From a checkpoint of a small mixture-of-experts model trained on Wikipedia: 56.3M parameters.
Below are experts of layer 7 (counted from 0) of a mixture-of-experts language model. Rows are named router (the router's row for the expert), up (a neuron's input weights, with its number) and show model dimensions 0-223. Each number is 50 + 15 x the weight over its row's rms, rounded and kept within 0 to 99.
After each expert's rows: "gets" lists some tokens that make up at least twice as much of what it gets as of all text. This comes from a sample of Wikipedia text that the model never trained on. Tokens count by the router's weight.

# expert 119
router:69 39 52 55 60 35 62 20 44 36 43 54 59 40 57 77 45 68 46 51 69 23 38 13 69 40 81 52 61 34 71 45 69 59 38 33 44 44 37 52 41 40 61 31 56 43 28 44 62 52 32 63 31 50 54 38 55 50 84 23 29 42 63 25 43 64 30 65 48 43 45 48 11 60 61 44 62 67 43 70 42 36 34 32 48 49 46 67 55 46 24 37 56 33 59 38 38 38 39 55 39 62 11 45 47 67 14 53 49 41 42 65 66 56 43 43 42 43 58 59 58 46 80 49 49 63 46 60 67 48 43 86 80 56 67 42 50 62 15 42 36 60 49 34 42 51 34 53 60 37 62 49 64 52 61 42 43 59 65 16 56 39 69 47 54 09 58 33 34 47 53 76 43 54 39 73 48 24 45 47 26 17 30 35 52 27 77 36 53 60 49 39 35 56 25 34 38 48 29 44 55 43 53 22 75 34 44 51 56 52 48 77 61 68 74 32 38 52 48 55 67 67 57 56
up0:44 84 39 42 64 34 78 48 42 86 42 46 24 73 59 52 38 48 53 45 75 31 67 20 43 34 48 66 86 64 39 60 67 35 72 41 70 69 63 21 30 15 34 60 55 47 69 60 31 35 62 43 49 43 41 52 47 46 55 42 33 09 52 36 25 50 40 65 61 46 72 54 50 47 19 32 31 46 39 55 62 78 40 74 63 32 50 31 51 46 37 39 57 55 47 41 60 54 64 57 67 76 42 54 67 56 52 43 76 28 42 41 23 40 61 52 63 61 63 54 55 46 80 44 63 40 48 54 13 73 67 43 51 54 26 49 36 44 46 60 50 50 60 51 61 54 73 10 59 59 67 29 34 42 41 62 50 54 52 37 79 39 49 58 54 43 24 37 38 48 46 31 65 45 48 52 34 39 23 37 47 44 41 75 85 47 63 53 78 45 51 34 35 28 38 29 35 14 42 52 46 38 38 54 59 50 50 47 35 37 40 37 34 34 56 60 52 60 51 50 58 36 40 25
gets: "2", "1", "4", "3", "5", "8"

# expert 27
router:31 31 19 53 60 45 50 39 20 26 67 60 29 45 36 62 31 60 22 58 73 47 35 48 50 66 45 36 38 36 53 38 44 49 27 30 36 59 32 55 31 51 55 32 54 79 37 58 18 60 50 31 53 61 43 50 67 49 58 35 46 62 40 20 56 38 34 56 41 23 62 31 21 56 39 27 45 68 48 64 58 49 43 28 59 60 38 53 32 27 63 35 62 15 35 44 55 42 60 53 27 50 22 59 32 49 31 26 49 62 41 29 47 65 68 44 25 55 31 57 37 45 48 19 47 50 73 37 55 29 65 53 39 22 69 70 42 66 40 20 43 65 52 43 36 54 51 57 54 38 57 62 59 48 52 63 48 39 45 49 40 74 29 31 44 10 53 57 25 60 33 68 28 43 16 36 48 42 42 37 26 54 33 46 65 57 40 26 47 50 31 56 29 38 59 32 41 51 38 66 57 68 29 33 55 17 34 49 60 45 29 22 62 55 70 42 68 66 70 58 55 50 57 35
up0:66 40 33 28 45 60 85 44 28 42 55 67 35 37 62 55 45 34 47 76 38 56 62 58 29 36 46 52 33 42 34 95 64 58 45 32 61 39 04 32 41 56 53 42 57 40 67 54 46 57 50 56 54 56 36 50 62 28 69 56 36 87 47 43 39 51 53 51 18 59 58 42 49 43 65 42 31 57 65 41 46 66 38 65 70 76 17 41 42 54 73 59 73 41 23 75 48 57 36 41 42 25 50 47 70 33 49 48 66 28 41 26 61 48 35 67 42 42 35 61 64 51 34 43 37 68 49 20 66 62 65 34 31 39 48 57 75 54 50 24 72 43 38 39 56 69 21 64 67 43 30 29 39 57 32 61 68 21 53 54 29 39 61 37 46 46 50 39 22 49 44 50 43 36 56 62 46 47 68 31 34 40 32 64 42 54 52 33 23 54 49 47 72 27 58 44 33 40 62 61 30 60 79 65 47 42 26 61 70 29 47 24 59 51 72 45 51 62 68 79 44 48 36 59
gets: "-", ".\n\n", ".", " =\n\n", "\n\n", "–"

# expert 54
router:41 31 46 60 67 24 37 32 40 32 55 51 49 42 37 83 11 76 39 68 59 36 39 45 56 62 56 46 38 60 73 29 57 57 44 39 31 58 44 61 41 61 49 29 25 67 26 66 21 41 45 44 57 52 39 60 73 42 46 32 40 45 59 32 60 50 33 42 38 27 77 39 24 33 88 35 49 76 40 55 41 45 45 30 51 68 45 60 16 22 55 56 32 42 38 35 50 62 32 48 33 29 12 62 56 57 43 25 59 66 47 45 82 57 52 50 31 38 51 75 55 42 42 23 34 59 43 49 49 49 55 64 45 31 45 49 56 72 34 34 30 79 58 29 31 65 57 41 82 51 58 42 63 53 42 49 55 58 67 49 45 53 27 30 43 04 81 47 32 46 45 55 35 45 44 50 60 58 55 49 37 67 37 44 76 54 15 39 74 61 58 49 47 63 51 30 27 48 43 46 53 57 42 46 56 25 52 31 48 53 26 26 72 60 43 38 42 48 71 53 58 54 47 40
up0:69 58 83 43 64 42 45 45 50 74 47 68 51 55 41 64 44 47 48 40 42 43 62 50 20 34 44 53 41 57 67 47 75 31 42 75 40 29 36 54 68 84 51 44 51 59 47 35 33 36 37 67 83 24 35 63 57 48 62 61 59 45 55 48 61 38 31 29 72 67 48 64 70 33 66 42 68 38 31 52 64 56 51 58 66 60 54 45 41 40 45 56 59 78 51 33 62 49 41 70 65 34 58 52 65 45 40 41 42 68 64 48 81 57 50 53 75 30 57 87 58 57 35 16 19 51 48 48 20 49 65 54 35 42 34 24 58 73 28 25 52 55 67 32 61 57 38 45 63 61 58 33 39 13 38 47 43 35 56 60 41 65 14 51 38 39 57 58 52 49 52 53 47 77 73 59 46 59 47 48 79 60 44 23 51 32 16 56 77 56 62 58 82 75 59 61 41 24 61 40 64 58 71 52 67 44 31 46 60 32 61 44 57 56 47 59 40 17 85 37 54 64 46 68
gets: "\"", ")", "1", ".", " John", "3"

# expert 79
router:44 47 51 65 52 28 52 32 47 35 48 67 21 38 25 66 39 60 34 35 49 35 57 56 65 70 63 66 65 59 53 33 45 46 39 42 51 58 64 45 27 44 55 50 45 30 31 46 18 59 63 22 35 54 46 39 73 64 47 34 36 42 25 29 23 20 33 44 29 28 41 38 02 71 27 28 40 77 64 64 60 36 41 28 52 41 53 42 34 43 56 58 37 35 41 36 64 57 56 59 45 43 14 60 28 60 31 38 57 50 58 30 49 48 52 44 37 50 50 56 41 60 66 37 79 60 59 65 63 08 62 46 41 39 68 73 60 50 41 10 50 53 38 31 50 39 39 34 43 30 71 43 61 69 68 71 50 63 32 42 61 58 49 46 30 24 44 45 28 66 16 42 46 44 20 48 58 60 26 31 55 60 31 53 61 53 41 24 66 47 71 54 41 46 60 37 59 59 40 45 57 35 33 41 56 16 34 42 47 25 34 39 49 54 42 32 69 60 39 23 68 46 57 46
up0:80 45 44 42 44 35 52 37 35 59 55 61 46 66 46 31 40 42 70 61 60 54 48 39 86 74 58 42 53 53 58 55 65 58 57 55 52 53 50 48 48 59 80 78 44 40 42 25 70 41 42 50 53 84 55 29 60 34 46 32 43 43 53 16 48 47 60 19 30 49 51 68 58 46 57 59 46 57 80 55 60 23 41 63 33 21 39 37 34 66 49 56 34 87 48 65 71 14 42 56 53 48 50 65 54 70 37 50 51 39 65 59 20 59 50 46 44 36 47 59 46 38 14 63 36 25 56 61 63 64 52 45 37 36 50 66 48 37 34 63 50 61 41 27 33 46 52 65 47 27 30 35 50 62 50 64 37 38 73 45 38 37 47 78 66 61 78 26 42 73 28 69 79 32 50 43 38 63 37 52 59 48 41 58 51 14 63 42 37 64 33 66 54 24 60 52 75 74 66 63 59 30 51 63 31 48 04 35 37 41 48 45 67 64 26 46 70 43 37 43 64 49 23 34
gets: " ", "==", "1", " the", "alle", " a"

# expert 21
router:48 17 26 53 31 42 41 52 40 55 90 75 43 34 51 52 41 64 20 28 63 62 40 44 48 55 49 42 62 42 32 58 44 34 53 43 33 57 37 47 23 57 49 44 62 53 32 51 41 52 77 50 21 69 57 61 53 37 51 62 41 27 42 37 49 51 39 45 70 31 78 32 21 38 22 26 45 49 36 59 57 31 49 52 63 59 45 52 50 62 58 65 36 30 60 61 56 37 61 29 73 51 23 76 45 22 49 47 59 55 29 35 44 56 27 49 48 53 71 51 27 58 50 11 60 44 67 42 65 55 63 51 21 36 70 48 44 56 40 29 45 46 27 34 36 54 69 45 69 30 65 77 46 49 73 27 62 49 53 28 40 40 54 34 57 17 65 40 24 39 36 80 49 33 55 70 45 32 28 64 34 62 38 53 45 33 51 51 43 53 70 18 43 28 45 41 52 58 19 60 47 56 43 26 64 26 35 38 45 56 66 51 43 67 60 27 60 55 37 66 71 27 43 17
up0:61 42 47 38 59 48 50 68 34 97 36 61 49 48 54 42 64 49 47 53 47 51 92 59 55 51 49 37 73 45 62 66 52 47 56 32 54 35 58 45 39 33 53 70 64 65 33 34 49 61 44 50 39 26 16 30 79 56 51 54 44 54 58 67 55 51 59 38 54 30 42 56 36 27 32 50 55 76 56 44 31 49 45 41 54 29 67 53 30 38 44 48 46 51 76 55 56 53 63 64 53 66 59 48 03 17 36 29 52 52 76 39 55 66 60 51 49 72 61 42 73 53 48 65 64 84 56 20 71 20 38 47 37 64 64 50 34 75 38 61 39 42 45 79 61 50 53 52 29 71 71 40 48 58 53 45 61 21 22 26 51 60 22 63 68 63 42 46 39 44 45 36 49 51 56 65 52 23 63 65 60 55 54 52 74 49 72 59 73 56 51 66 79 48 68 48 31 66 42 29 55 37 23 48 48 44 38 50 77 02 55 47 33 54 56 60 40 38 50 35 78 33 64 32
gets: " and", ",", " as", " with", " but", "."

# expert 118
router:27 26 25 39 52 36 49 38 25 27 64 60 17 27 26 66 27 55 20 55 68 62 42 42 54 57 54 39 31 44 47 38 48 38 15 36 40 55 47 75 37 36 72 23 63 74 37 59 11 51 54 32 57 51 48 46 68 56 49 28 37 54 38 18 42 36 39 62 49 27 70 31 14 53 31 33 51 59 45 61 49 50 65 21 40 61 39 54 29 37 54 34 48 22 34 38 54 46 58 46 25 54 28 70 23 52 46 32 52 67 36 31 47 62 61 44 32 56 52 58 34 57 50 22 45 53 71 55 58 33 54 50 39 35 75 64 37 71 46 21 36 66 49 40 28 61 61 57 52 49 54 68 65 43 47 58 57 36 49 44 41 68 35 41 39 11 56 60 22 68 33 54 42 44 23 24 55 31 44 61 32 55 37 45 63 63 38 40 51 44 35 57 28 41 60 25 38 62 41 67 63 57 33 36 59 20 51 59 51 49 23 38 62 56 73 57 72 57 67 58 45 46 44 42
up0:78 67 30 65 44 55 70 45 28 59 55 33 58 40 50 46 67 37 50 53 34 24 53 51 59 65 47 48 60 36 52 52 51 46 38 51 56 64 51 35 55 46 67 50 46 42 45 51 46 65 31 40 55 22 39 54 34 60 41 66 87 45 59 46 50 53 51 20 44 61 33 38 63 36 78 39 43 63 55 35 80 26 29 53 36 58 20 52 64 45 72 52 50 43 30 34 49 70 88 29 40 50 73 50 54 56 37 37 44 33 23 39 75 59 25 68 62 52 59 58 76 25 38 61 62 67 51 44 67 47 72 48 40 50 67 77 38 17 58 66 28 29 55 64 37 42 50 51 32 61 40 35 67 72 51 71 50 39 10 57 50 32 53 56 51 31 56 45 51 21 57 43 10 48 67 51 75 24 39 76 50 19 56 68 56 45 33 53 68 73 41 65 78 62 64 71 82 20 59 45 34 52 65 70 59 66 38 48 27 54 50 59 52 30 50 46 34 54 56 49 44 45 66 63
gets: "-", "–", " ", "|", "aged", "age"

# expert 112
router:55 20 50 48 69 57 58 12 57 47 81 37 25 52 37 64 44 41 36 50 65 35 47 75 48 43 56 39 51 40 77 29 50 71 43 42 47 70 39 28 35 49 31 40 51 46 21 55 37 65 76 44 39 21 66 35 64 56 58 22 28 59 36 52 54 68 22 65 34 32 48 44 17 57 64 36 71 55 52 61 50 74 55 43 54 60 55 61 67 57 33 28 61 52 64 40 60 31 55 52 19 41 15 71 37 34 35 51 52 47 68 69 62 08 78 54 57 46 71 67 69 56 48 63 56 46 44 54 52 49 32 58 47 36 61 40 39 61 40 59 50 63 64 35 53 47 47 65 40 40 72 19 52 55 66 50 43 57 35 70 62 67 43 56 38 15 36 72 36 67 33 32 34 52 40 38 48 25 51 48 38 40 48 38 40 58 67 48 41 70 34 85 47 64 81 32 61 65 55 60 63 73 37 41 37 30 37 42 32 51 44 36 50 75 62 28 47 26 47 65 69 53 60 30
up0:99 55 53 37 27 64 53 58 56 41 64 57 56 53 48 59 60 50 55 35 46 37 75 66 27 41 78 73 75 83 44 57 51 72 58 25 55 42 46 73 39 47 60 37 64 21 69 43 43 70 51 48 55 56 29 40 28 59 42 47 39 41 37 39 37 64 41 53 50 58 66 55 37 44 27 56 33 56 76 22 45 35 54 63 64 42 56 53 46 57 41 38 62 33 30 55 66 43 39 56 71 48 50 66 68 54 38 58 69 45 73 30 31 56 29 65 56 60 24 63 40 39 57 81 26 42 58 60 69 15 47 37 13 40 61 55 66 61 55 51 74 51 69 52 19 35 74 34 55 73 57 29 31 32 67 82 35 40 23 41 67 55 47 52 38 51 35 53 81 44 57 36 66 42 44 60 35 36 46 43 59 43 71 59 58 33 49 59 22 50 58 39 43 47 29 44 66 36 33 57 60 57 45 58 51 93 57 36 57 44 77 56 61 51 40 41 67 56 39 41 23 55 37 41
gets: "ass", "p", "om", "m", "rop", "am"

# expert 95
router:31 30 31 54 64 57 40 38 29 35 52 57 27 22 38 75 46 65 33 39 67 47 54 59 44 52 45 49 45 63 64 28 44 57 35 24 54 62 42 67 31 45 64 28 40 59 36 61 21 65 57 34 49 30 58 44 75 59 38 40 39 64 39 15 36 42 53 64 49 28 70 35 12 67 45 25 50 79 52 58 61 43 56 31 46 51 43 55 31 53 44 40 52 19 42 30 62 43 55 58 32 53 21 55 13 58 43 26 39 56 44 43 48 56 58 42 34 43 49 58 16 66 53 34 54 44 52 45 78 38 54 82 27 38 75 62 45 72 38 30 35 66 45 41 38 53 82 48 51 53 36 67 64 37 59 41 36 46 59 31 37 76 22 42 33 21 71 50 14 71 19 54 39 43 19 28 56 21 26 49 50 56 43 48 55 57 66 45 47 58 40 62 35 31 59 22 41 66 52 56 69 62 31 37 59 24 42 54 51 36 39 35 55 53 60 51 68 64 55 37 49 60 51 42
up0:48 52 70 43 31 63 67 53 29 71 36 58 52 41 46 58 52 51 46 36 37 42 93 78 51 35 59 80 58 39 40 42 37 46 53 40 81 56 46 46 26 43 58 39 60 69 85 40 32 55 61 50 61 53 67 40 73 49 36 35 62 40 42 21 40 22 41 56 40 56 60 29 61 25 60 30 41 61 51 42 72 47 67 72 39 39 50 50 49 48 50 62 69 63 54 46 91 49 57 48 61 50 46 46 41 64 19 47 65 36 47 73 75 41 47 49 54 50 44 64 48 62 47 62 50 36 63 57 83 35 67 69 48 43 43 38 55 73 19 24 56 51 44 24 64 71 61 44 47 46 55 19 33 36 66 65 58 82 63 45 42 63 45 52 61 36 62 44 36 73 60 70 85 85 56 49 69 28 62 38 48 66 70 78 55 47 65 55 46 23 53 44 41 28 29 49 44 42 52 34 48 27 37 42 37 25 23 75 72 61 64 45 57 52 44 63 61 61 48 29 38 69 72 78
gets: "1", "==", " |\n", "\n", " km", " there"

# expert 91
router:58 30 73 58 68 35 34 33 52 52 47 51 47 48 46 65 37 47 49 33 38 42 54 13 57 57 57 70 34 40 69 23 75 52 32 45 45 39 52 63 49 42 35 44 56 65 15 61 54 48 31 63 48 49 36 43 46 44 47 22 33 39 52 55 31 52 24 60 32 40 47 28 13 43 45 43 67 69 38 65 64 37 31 41 48 46 54 54 35 41 52 29 65 27 50 53 21 55 51 52 59 31 10 32 43 57 27 29 23 34 63 62 35 72 62 47 28 34 64 38 71 43 46 58 34 77 35 35 52 23 63 54 42 41 44 43 44 72 35 27 28 61 42 20 44 37 41 51 72 54 48 56 49 79 47 47 53 75 36 19 53 44 31 23 30 09 61 39 35 37 60 66 33 66 33 68 39 60 58 48 39 39 42 39 60 34 48 42 69 40 60 08 23 52 31 22 47 42 35 50 50 41 61 28 70 42 57 60 50 70 48 35 64 44 38 37 37 48 50 68 57 31 46 45
up0:76 60 28 32 59 44 65 53 65 77 42 62 51 48 33 63 44 52 57 33 61 40 69 41 43 42 20 62 69 44 46 36 35 45 83 89 61 58 61 34 33 44 43 46 79 43 51 12 30 40 51 73 36 55 34 68 58 66 43 49 31 31 45 46 51 43 37 69 42 64 66 18 53 51 50 33 59 71 46 69 21 65 59 45 68 67 36 44 63 54 39 42 41 56 33 48 72 69 56 29 79 50 48 50 63 53 37 52 69 79 64 57 20 55 16 77 52 45 68 53 33 48 63 57 60 53 39 55 43 57 58 44 37 90 60 65 45 44 55 51 68 42 74 54 56 40 53 35 62 57 47 46 52 39 70 92 60 79 58 42 39 73 66 48 64 51 55 72 63 91 37 57 59 20 44 47 36 64 31 46 54 62 44 49 48 80 43 87 31 37 59 32 66 49 58 54 25 40 61 45 52 61 45 57 70 41 46 48 50 36 58 55 24 47 33 44 52 56 42 65 76 35 34 49
gets: "1", "2", "3", "4", "6", "7"

# expert 84
router:25 47 28 34 54 48 53 31 35 31 59 65 20 52 48 76 18 80 50 43 37 52 47 34 39 56 31 48 59 31 31 28 71 46 54 44 45 80 51 39 50 63 58 34 65 55 37 38 37 53 53 73 52 36 59 61 63 50 43 30 27 60 36 30 38 43 49 76 50 30 60 28 41 62 52 41 36 87 35 55 74 55 55 52 46 45 52 62 38 74 31 57 37 27 45 24 67 42 52 39 51 28 15 68 53 49 46 27 60 50 31 30 54 51 78 66 47 40 35 36 03 39 51 58 41 41 45 57 63 48 32 54 53 29 33 43 47 89 13 38 56 61 39 30 50 50 77 60 46 56 49 47 71 60 46 49 61 61 59 58 38 58 69 26 56 29 74 47 25 58 08 46 30 57 52 31 62 56 46 44 36 56 38 57 69 65 75 42 27 63 36 49 74 37 49 50 40 47 42 41 64 34 22 36 46 22 36 73 54 39 37 48 34 44 50 36 55 68 37 42 37 50 37 61
up0:59 54 63 32 50 54 46 51 61 50 54 41 45 45 64 65 46 42 62 52 51 52 45 45 18 43 77 63 44 65 60 41 80 53 61 56 41 45 68 68 38 43 46 47 52 72 64 40 74 43 43 64 46 56 71 60 59 47 19 46 55 58 37 49 74 41 35 27 42 68 38 74 66 81 35 67 41 53 22 44 48 50 38 35 54 52 53 55 72 73 34 59 50 18 20 42 90 37 23 27 40 68 55 38 45 54 64 55 46 78 49 63 45 67 58 49 16 17 49 81 44 31 54 43 66 58 45 38 64 18 50 46 33 63 53 63 58 47 64 61 47 61 65 58 50 55 38 54 47 27 52 75 45 62 34 48 58 48 57 48 35 26 67 48 79 64 84 62 42 88 49 55 71 16 38 46 55 43 27 62 60 71 57 43 39 50 48 49 39 55 16 37 70 52 38 38 64 25 48 54 51 71 52 70 66 56 55 51 73 26 52 54 41 72 33 45 41 51 35 14 93 56 55 50
gets: " the", " in", " of", " a", " at", " b"

# expert 12
router:47 27 26 48 58 31 32 27 29 32 70 56 18 37 33 59 36 64 37 39 58 47 47 59 47 69 55 50 45 53 69 34 58 49 36 29 41 59 36 72 35 52 41 30 58 39 29 51 16 59 59 32 45 43 51 55 63 55 64 38 33 53 33 36 42 48 32 53 40 29 65 49 16 63 36 39 35 59 51 51 66 68 54 40 60 29 62 47 53 38 42 21 32 25 37 21 68 36 58 53 35 55 21 50 31 53 38 43 40 56 42 37 54 38 72 29 54 34 28 71 33 54 43 36 56 48 52 60 69 42 57 63 25 33 80 64 65 56 30 23 39 55 43 48 23 57 56 39 56 40 48 54 44 24 82 58 38 60 44 39 66 63 40 55 31 16 65 45 20 59 26 53 30 53 26 45 49 32 32 37 34 71 43 42 59 53 40 46 72 55 56 67 18 42 61 46 29 58 20 77 57 65 29 27 60 32 40 27 19 37 23 21 49 49 53 37 47 60 42 37 48 69 52 54
up0:69 60 60 37 59 47 25 54 42 66 64 50 46 54 33 46 25 61 48 75 59 42 32 71 59 72 31 42 53 47 57 68 58 63 36 28 46 42 47 44 71 35 38 66 44 47 35 27 13 33 69 48 55 29 12 26 44 44 45 67 35 36 64 41 41 56 61 50 39 38 51 41 49 79 69 81 14 52 84 34 69 69 54 34 67 55 80 48 78 41 44 27 59 60 50 22 62 47 75 37 39 23 52 52 24 50 73 50 52 53 95 44 68 56 60 52 43 56 56 53 60 40 53 55 62 55 36 61 38 45 51 45 54 50 41 77 35 40 33 74 61 81 27 58 52 57 52 36 57 44 27 57 57 59 41 38 38 42 47 53 73 51 32 80 38 61 23 56 46 46 39 47 62 50 44 27 45 44 56 50 42 33 59 44 44 39 57 34 62 50 60 76 87 38 63 40 68 47 52 56 60 38 63 74 47 47 34 36 26 57 58 70 76 48 20 32 50 68 28 72 46 73 53 64
gets: "2", " his", "3", "1", "4", "7"

# expert 45
router:37 41 28 60 47 53 53 63 42 55 74 63 45 33 22 57 59 46 51 45 31 37 73 38 39 57 37 38 55 54 28 37 37 26 54 17 51 41 44 60 43 67 54 34 58 64 43 52 45 66 66 52 30 50 48 58 62 50 68 60 43 45 56 48 60 29 75 47 32 58 47 57 18 38 47 37 36 67 68 42 42 28 39 47 66 45 30 47 51 30 73 49 63 33 31 60 56 32 63 47 63 55 19 57 30 82 63 31 36 73 43 28 30 63 67 44 38 54 15 45 58 49 20 43 45 46 43 53 51 58 43 27 34 19 76 54 53 55 16 27 32 66 38 76 35 37 54 40 41 28 44 41 44 34 50 70 68 50 29 46 51 51 57 31 48 40 20 56 23 53 53 56 26 72 39 48 32 50 33 39 36 95 41 26 56 48 19 57 46 30 73 57 34 21 51 31 46 63 39 45 32 34 48 69 76 36 56 51 68 60 27 48 50 29 37 28 38 40 40 51 27 28 46 60
up0:74 40 43 42 67 56 29 42 51 43 51 38 51 47 33 89 50 61 74 70 71 49 37 25 59 64 38 30 78 35 44 05 26 56 50 48 59 63 52 77 45 26 55 35 30 58 65 98 70 55 48 46 53 48 51 34 54 28 49 48 47 38 52 70 42 65 53 34 50 57 62 68 39 87 49 86 62 62 36 52 74 35 27 70 44 26 47 69 36 41 38 53 56 43 34 68 69 56 59 55 46 51 54 44 43 51 50 51 48 78 60 73 52 37 48 42 60 89 42 45 36 40 44 22 70 43 53 53 42 46 15 25 61 62 37 43 59 65 40 58 38 34 46 65 49 38 46 41 56 57 38 42 42 41 32 38 38 59 44 74 66 50 38 53 70 55 42 50 50 45 72 40 42 60 50 78 22 51 64 92 61 40 53 45 75 59 38 57 59 66 17 60 56 53 47 63 64 53 38 36 49 45 35 35 51 57 42 83 51 39 23 36 53 78 30 50 36 62 30 42 55 31 46 33
gets: " the", " |", " to", ";", " on", " was"

# expert 67
router:35 26 30 39 73 50 38 40 27 35 52 56 54 30 34 77 47 77 18 40 53 41 30 42 29 58 24 26 40 56 51 30 42 45 27 49 43 60 38 51 38 50 49 44 52 47 55 37 43 43 72 65 24 25 53 58 65 46 60 42 55 57 32 32 60 48 38 41 42 17 59 45 19 44 37 37 42 61 58 40 39 61 39 41 69 51 59 57 41 54 58 18 61 20 66 59 66 29 71 46 36 50 24 71 10 41 40 64 42 52 30 68 32 36 49 48 50 47 39 61 41 39 56 36 48 65 51 47 71 44 50 58 27 37 75 39 47 80 31 10 35 48 27 55 52 72 48 44 49 73 35 39 67 52 73 50 62 52 41 49 49 70 45 46 27 46 48 48 30 49 18 68 15 38 32 24 69 31 48 35 58 38 47 46 53 40 62 53 29 55 58 88 52 26 70 58 31 66 53 61 52 63 34 56 47 34 28 45 25 36 40 14 25 48 48 41 63 42 40 55 45 58 38 48
up0:69 39 37 60 40 44 42 61 52 20 25 65 51 55 53 65 67 55 38 39 64 55 58 44 78 49 54 42 42 19 48 47 62 62 44 46 38 47 49 66 26 69 41 28 71 59 70 57 58 28 50 55 45 73 58 48 66 32 46 44 57 64 36 66 82 41 52 29 43 49 65 37 52 74 31 40 61 69 37 50 44 50 51 52 68 28 52 64 62 39 56 67 69 50 45 59 84 45 53 43 79 73 48 54 13 41 31 83 34 66 32 61 51 68 34 45 66 43 81 29 82 67 47 47 50 41 39 27 67 31 61 48 43 49 72 75 49 46 61 29 55 57 55 71 42 78 54 60 47 30 60 54 48 21 63 56 44 53 18 37 43 45 62 32 63 53 49 72 45 74 45 61 63 46 47 42 66 56 32 67 44 72 50 42 63 26 38 34 26 43 51 54 85 59 65 39 59 66 51 54 03 40 73 34 38 54 49 29 67 43 67 77 41 47 61 26 59 47 36 55 80 45 75 51
gets: " the", " in", " a", " is", " an", " are"

# expert 24
router:37 54 31 45 47 38 54 42 41 58 74 66 28 41 32 62 19 60 44 33 61 47 48 23 45 44 32 43 54 42 41 19 36 31 51 35 69 58 48 57 32 49 54 53 62 86 46 57 23 71 51 49 65 46 37 61 67 76 50 49 37 31 53 37 47 33 55 32 53 35 67 41 14 47 49 45 49 70 66 61 77 33 47 60 59 32 42 33 58 46 24 38 49 25 42 36 57 27 74 33 48 44 21 75 34 51 42 18 59 45 34 29 45 51 68 44 44 36 33 61 22 46 28 57 73 45 38 60 58 55 55 76 44 27 52 63 37 70 25 35 46 65 40 74 34 51 62 50 30 57 45 76 37 42 61 38 41 57 48 30 37 49 40 35 55 24 53 52 24 61 20 37 36 68 36 50 31 21 21 51 40 70 09 33 66 44 53 40 36 64 64 70 56 44 56 52 46 60 57 45 86 65 25 45 57 33 42 69 48 26 40 50 45 66 54 22 43 44 39 35 53 43 58 29
up0:62 64 68 43 59 14 34 26 46 53 21 55 46 51 25 46 53 50 69 50 65 24 65 52 60 34 67 49 41 54 48 54 70 45 54 76 47 40 46 63 50 71 60 32 37 62 60 57 64 40 61 24 68 15 32 40 32 48 43 54 43 52 41 62 38 76 61 61 40 35 51 57 53 55 70 51 55 48 59 58 77 57 59 32 48 49 41 21 38 45 51 47 29 43 62 44 35 43 58 54 67 63 56 62 16 74 67 31 08 51 78 53 77 51 41 58 43 26 48 54 50 42 52 72 79 77 14 58 57 67 40 57 64 49 58 65 50 83 38 43 60 33 38 58 14 48 55 28 55 28 39 48 44 27 46 77 59 38 64 36 39 51 31 50 42 38 44 51 69 74 36 53 29 55 74 22 32 32 47 17 40 84 69 38 39 43 46 42 68 69 45 42 72 53 47 48 72 42 83 46 65 53 56 48 65 62 53 42 64 40 54 63 26 40 42 53 39 61 31 27 45 47 60 28
gets: " the", ":", " a", " was", " its", " in"

# expert 0
router:18 38 31 49 48 30 46 40 34 46 59 40 26 42 27 69 35 63 42 36 80 62 57 31 57 57 25 34 57 47 36 54 69 48 38 33 39 76 34 34 22 49 47 50 64 53 20 46 22 88 54 42 33 47 43 32 64 54 44 42 44 49 56 25 51 51 35 46 36 44 75 43 30 46 49 39 57 78 36 65 59 29 60 37 67 53 64 55 29 45 41 43 46 19 60 27 72 23 56 46 53 49 22 62 39 66 39 32 22 59 50 31 42 69 58 35 66 71 58 65 40 49 50 21 43 52 52 63 37 40 68 76 26 34 70 56 38 59 58 25 43 80 46 64 11 58 68 46 60 53 55 60 46 56 58 32 57 66 42 32 62 62 40 37 65 33 59 62 24 61 49 52 62 43 27 46 50 31 38 43 46 41 24 58 36 74 71 30 43 56 41 48 48 49 50 44 41 51 41 65 55 43 30 34 55 16 50 32 23 57 49 16 44 66 59 53 70 76 49 58 47 52 79 29
up0:35 82 51 47 58 62 60 43 70 52 00 49 50 49 37 32 52 44 41 82 50 25 39 53 57 55 60 46 40 48 44 88 61 47 22 51 57 00 54 41 58 40 42 51 32 62 61 62 56 55 41 49 69 58 49 42 54 60 41 55 16 64 48 62 86 63 47 53 40 52 55 79 56 53 49 61 61 47 60 55 30 62 60 48 62 57 49 65 65 34 49 38 68 45 76 48 72 48 72 52 05 47 63 44 45 57 66 42 58 42 39 52 68 39 71 50 54 41 35 45 72 46 66 54 38 64 48 30 43 16 37 66 43 56 47 57 19 40 67 53 41 57 56 41 53 69 42 72 32 50 78 49 58 61 36 08 41 30 43 45 69 51 64 57 29 59 49 52 53 46 58 44 34 21 21 35 59 57 42 36 49 33 52 35 40 59 42 55 73 47 66 48 60 55 71 51 59 53 61 08 79 73 46 59 61 44 55 55 63 40 38 51 50 39 93 61 46 58 36 31 45 53 52 41
gets: " was", " is", " were", " are", " be", " been"